config.yaml
d_model: 256
experts_per_token: 2
normalize_top_k: true
init_std_router: 0.00727
optimizer: "soap_variant"
beta2: 0.99
batch_tokens: 262144
Below are experts of layer 6 (counted from 0) of a mixture-of-experts language model. Rows are named router (the router's row for the expert), gate (a neuron's input weights, with its number), up (a neuron's input weights, with its number) and show model dimensions 0-127. Each number is 128 + 24 x the weight over its row's rms, rounded and kept within 0 to 255. Numbers have three digits each.
After each expert's rows: "gets" lists some tokens that make up at least twice as much of what it gets as of all text. This comes from a sample of Wikipedia text that the model never trained on. Tokens count by the router's weight.

# expert 66
router:122126137121121120206135143135109127120147140101101117147171148105152144121135177143118126116127086116095136108157128117132130099131104085128141126120163143108138160159111155083138128098169104107133155125110123128119143142118147101099114063139122071116111108144105132148155131157092113130151067168127114130110109105123130067114129117179118098108114110138123110139117112129133119107125
gate0:146108135129150175092118101126155089091162154119138126190146105137093098128131085121099162118137126127113174128103152096121098084150110142154120115122087168152123094154134160143143127144147139124093114101146136122093117130149102101105182123101120124133133141108079143137088153141141130123131119130119138120132112138120132100144104146103142142141115173120167113115152098096134128111119
up0:147096107110121095111112067103170130161108123127111130161097149139138096133146162106119113167161125183110162143097114117147089132172154143161132093097136146168119108126166127096133147096132126164130138108122112087127135144138125125135152087109094129112139096111098136133091139086146140108136116134102187125144109150116131101161108117107163161126132119110141103137158111127120119124155
gets: "\n", "==", "See", " also", "History", "art"

# expert 118
router:146101148144092124160137150178124153140155152087101121139171131103141134122139141135081147131124113114112107073151135125114127102117108102132181107132246140131115207153100154107152101126176114116141182113105115121146129142116171101066104097115121112123086114142113139124123126157101114116155097188120101119116117119143134112109131129150119126109131126120124153122129126127128160114108
gate0:108117131114153142104115090140116132129164156139128121159131146106118126128100121091115101119121122093188139112133162107090163113127120085127099129144093145100118138099090138118099149150164139136094113107133145116129113156063127160118129131135128173158117108092159171106115115131138082157133128134171143114107100146141151127083115164137121076161107111104108094103096127114120151105158
up0:137111161153124103103117104137144150088139135118141151146120120134148128167174116123097127134058138130117113146090143125136124134141125087105112132125134113115140130127178153106124115119087172115116128139082118066094080101132171141119107104154089164111079072139141068129129117115149110140130115145161131146115154166141141118140162184085152143106106129100171074093146142148087156140150
gets: "\"", "son", "er", "ley", "z", "y"

# expert 61
router:125124153124159120214146096153138146126161126129115148151126135124158145103143150128143144104130091127092098109137146158103136106105114047126134122137170140142161150147110138130144149147146122124130138102108119117137111111138140109040115095098126120066115117139126121145144117155113128131148096160114107173141103116153154068133116102152129135106152115097117100112111086132108134106090
gate0:129097132108190137104133116115135151080160139120118122171118135154108109113128142095081123141180110097122123115094127132103117123119129145113150135128131146073149104142137167108141135095146136124080104098146098116120111147125153117183137124090123131135142135100104156120059125144126124110125098095151137147093113111141150060134082124110101141095118150116135130137097098105126171153097
up0:134103127114126090136119109135077144140120137102091168144112117152149108124143115111115106171162124117091112183130145139162120117078132092109098104113124185094176116151190154133105119118100172151144116083144078086108116128145044136142168137119104141120100133129133133112102106103088169138130114139164139121124113179120117155095139100136154089123151140115151143125123144109144138174112
gets: "\n", " sp", " Sp", " cl", " Qu", " qu"

# expert 43
router:125113122156142139186106125151142114119142118131080157144161145135132123088152125114113134116137123114096139087159115147131158080107097059102141115116194127131157154120083143114139098129158128129139145105096127136113123102123186112057123106106098153098106095137105149165111102161079107109158101144120106153114115136139128064113113136151130169142123121129131139118129094123113131120110
gate1:154164130200132130129135132115138151132109103146152157099152112161145172119125132069101205127126169146140086169076114117056092129102101105090124109154137137121116092114105116117118141137112152132096116071125154127124121128156152124111148126146136150121132119108122123102138109124096142146155125131145183116135126116138134084123127116101119137106143148137123102094144145145123108182122
up1:097150164158120138139104122088114136105175126135121153112131153128126133134165092160145127128134137117126177091136097112132120135100135096130120162165115121145102149103112135139113156135089054143137137155095107100082107120106083126165105176079147109116141164150125116115124168149145128097147131134138136113093160125128129174076138124143132170136136116090129133109144108120143158120134
gets: " T", "t", " fa", " M", "p", "fe"

# expert 106
router:103116148133107120171137122134126125125133155086083130161147133126136143107131177141092137129117125118110108089151133127127137096118117108113157127121215151156149177171072158111147126132197105084142129123118110129122131127110161120078107107119135118094093092165132140143107125154128135148142107201140112153115098110165140081113131123145125119101128103134105131108138103109127163111105
gate0:125155111169127100114146115092162156100111120119095104146101104143122130097123119108150147122130124127129150090094145138149169117106125160114136123122181160114130146137143153156113136121153146116126139091110142097118138114134135084106177120115087088110132116091133159136099131097093115140137089104141136122137109093109106081101101113133131114082132152113097119124113085141138109170139
up0:110094157139111072117139115118108134126136143140177108139120106080120147158164092149081115154116127172103133134140155139112105143136137127137078137113183128078106098124126133132135142168079182098140156130073129115103148123126172140107116121122056107141131121121077127106082144163163132118141130154117170134105126153132104125142095144142156162147079145091163142111182115106145141083103
gets: "\n", "y", "e", "ity", "ation", "a"

# expert 113
router:084103138120148135154108135158131153123130138113108156149131097107126161111133158136129130127127084113111111099123135107104118091123098075109131118129159150143114157146112142127155109126194149100136153113133120125112181134103207112087136087125091109111162103142141148133103115156119120156137111182104127163135117119137131093111100110143128139095157125109125115145144122116124145110103
gate1:162115115119112106108129117078182144157138138154104160142126082123139128121132146093137127153129142096131121151116137151101094142110124107132151104094141133108162145153166119149149166081102169151138140134118112116098112127124114095111153126114147148147158137125098139135101145150110147115137135190114107144176159140117106129082146124078140129124127147161119139145139122113161108096117
up1:126132180108099136124110124159127114111106097114149145068108149119172155124158120112133152125114148166117159109111138120094096131133075117135138160164122103175114124124108146091111105143134121143164126113142147130125148124143125139156135104144134104145124119120118124139116128132155142121120193076107148123109142104117136129136114162188138138137162078122132139137101122106130149167123
gets: "t", "et", "at", "it", "ot", "ut"

# expert 87
router:116142138075151133243130154121125164123138115136096131131168139107156144111175170143110135135135100119133141126142137137139163099113110099099128140110197129126130180165120160108126093156173130105116129115100105112110141109128149114097141092118118110114110132135108132156132132129112134120153112182134095141109082104143133065087114132144102146116129117117149127122120098127143142153103
gate0:152118155155133123132116139120147143085125162124116111158096123175145060095123132123119106167109125108115167146137128128127119128115152151079096108125117112152091103141123116130119162154128192148110121137142119138104125139134169101109178090121122098126093124127107116153113196135110089145136139129096146114135103169124092140139140137125081134102092166135160159094172096084162097130147
up0:129112123136128109133105104112115129159116113120110171139122103135130143161200144113101117121148119127086110161133117147121100144125100105153124139144142135086122124144129170118160142114131170111162139098090118073149103098174110157140095140138118144156149108109140142140116096116170147104164128127094136119109139111132143111110091148150144124136138135136153106134136142123108121155124
gets: "\n", "===", "==", "|", "====", " \""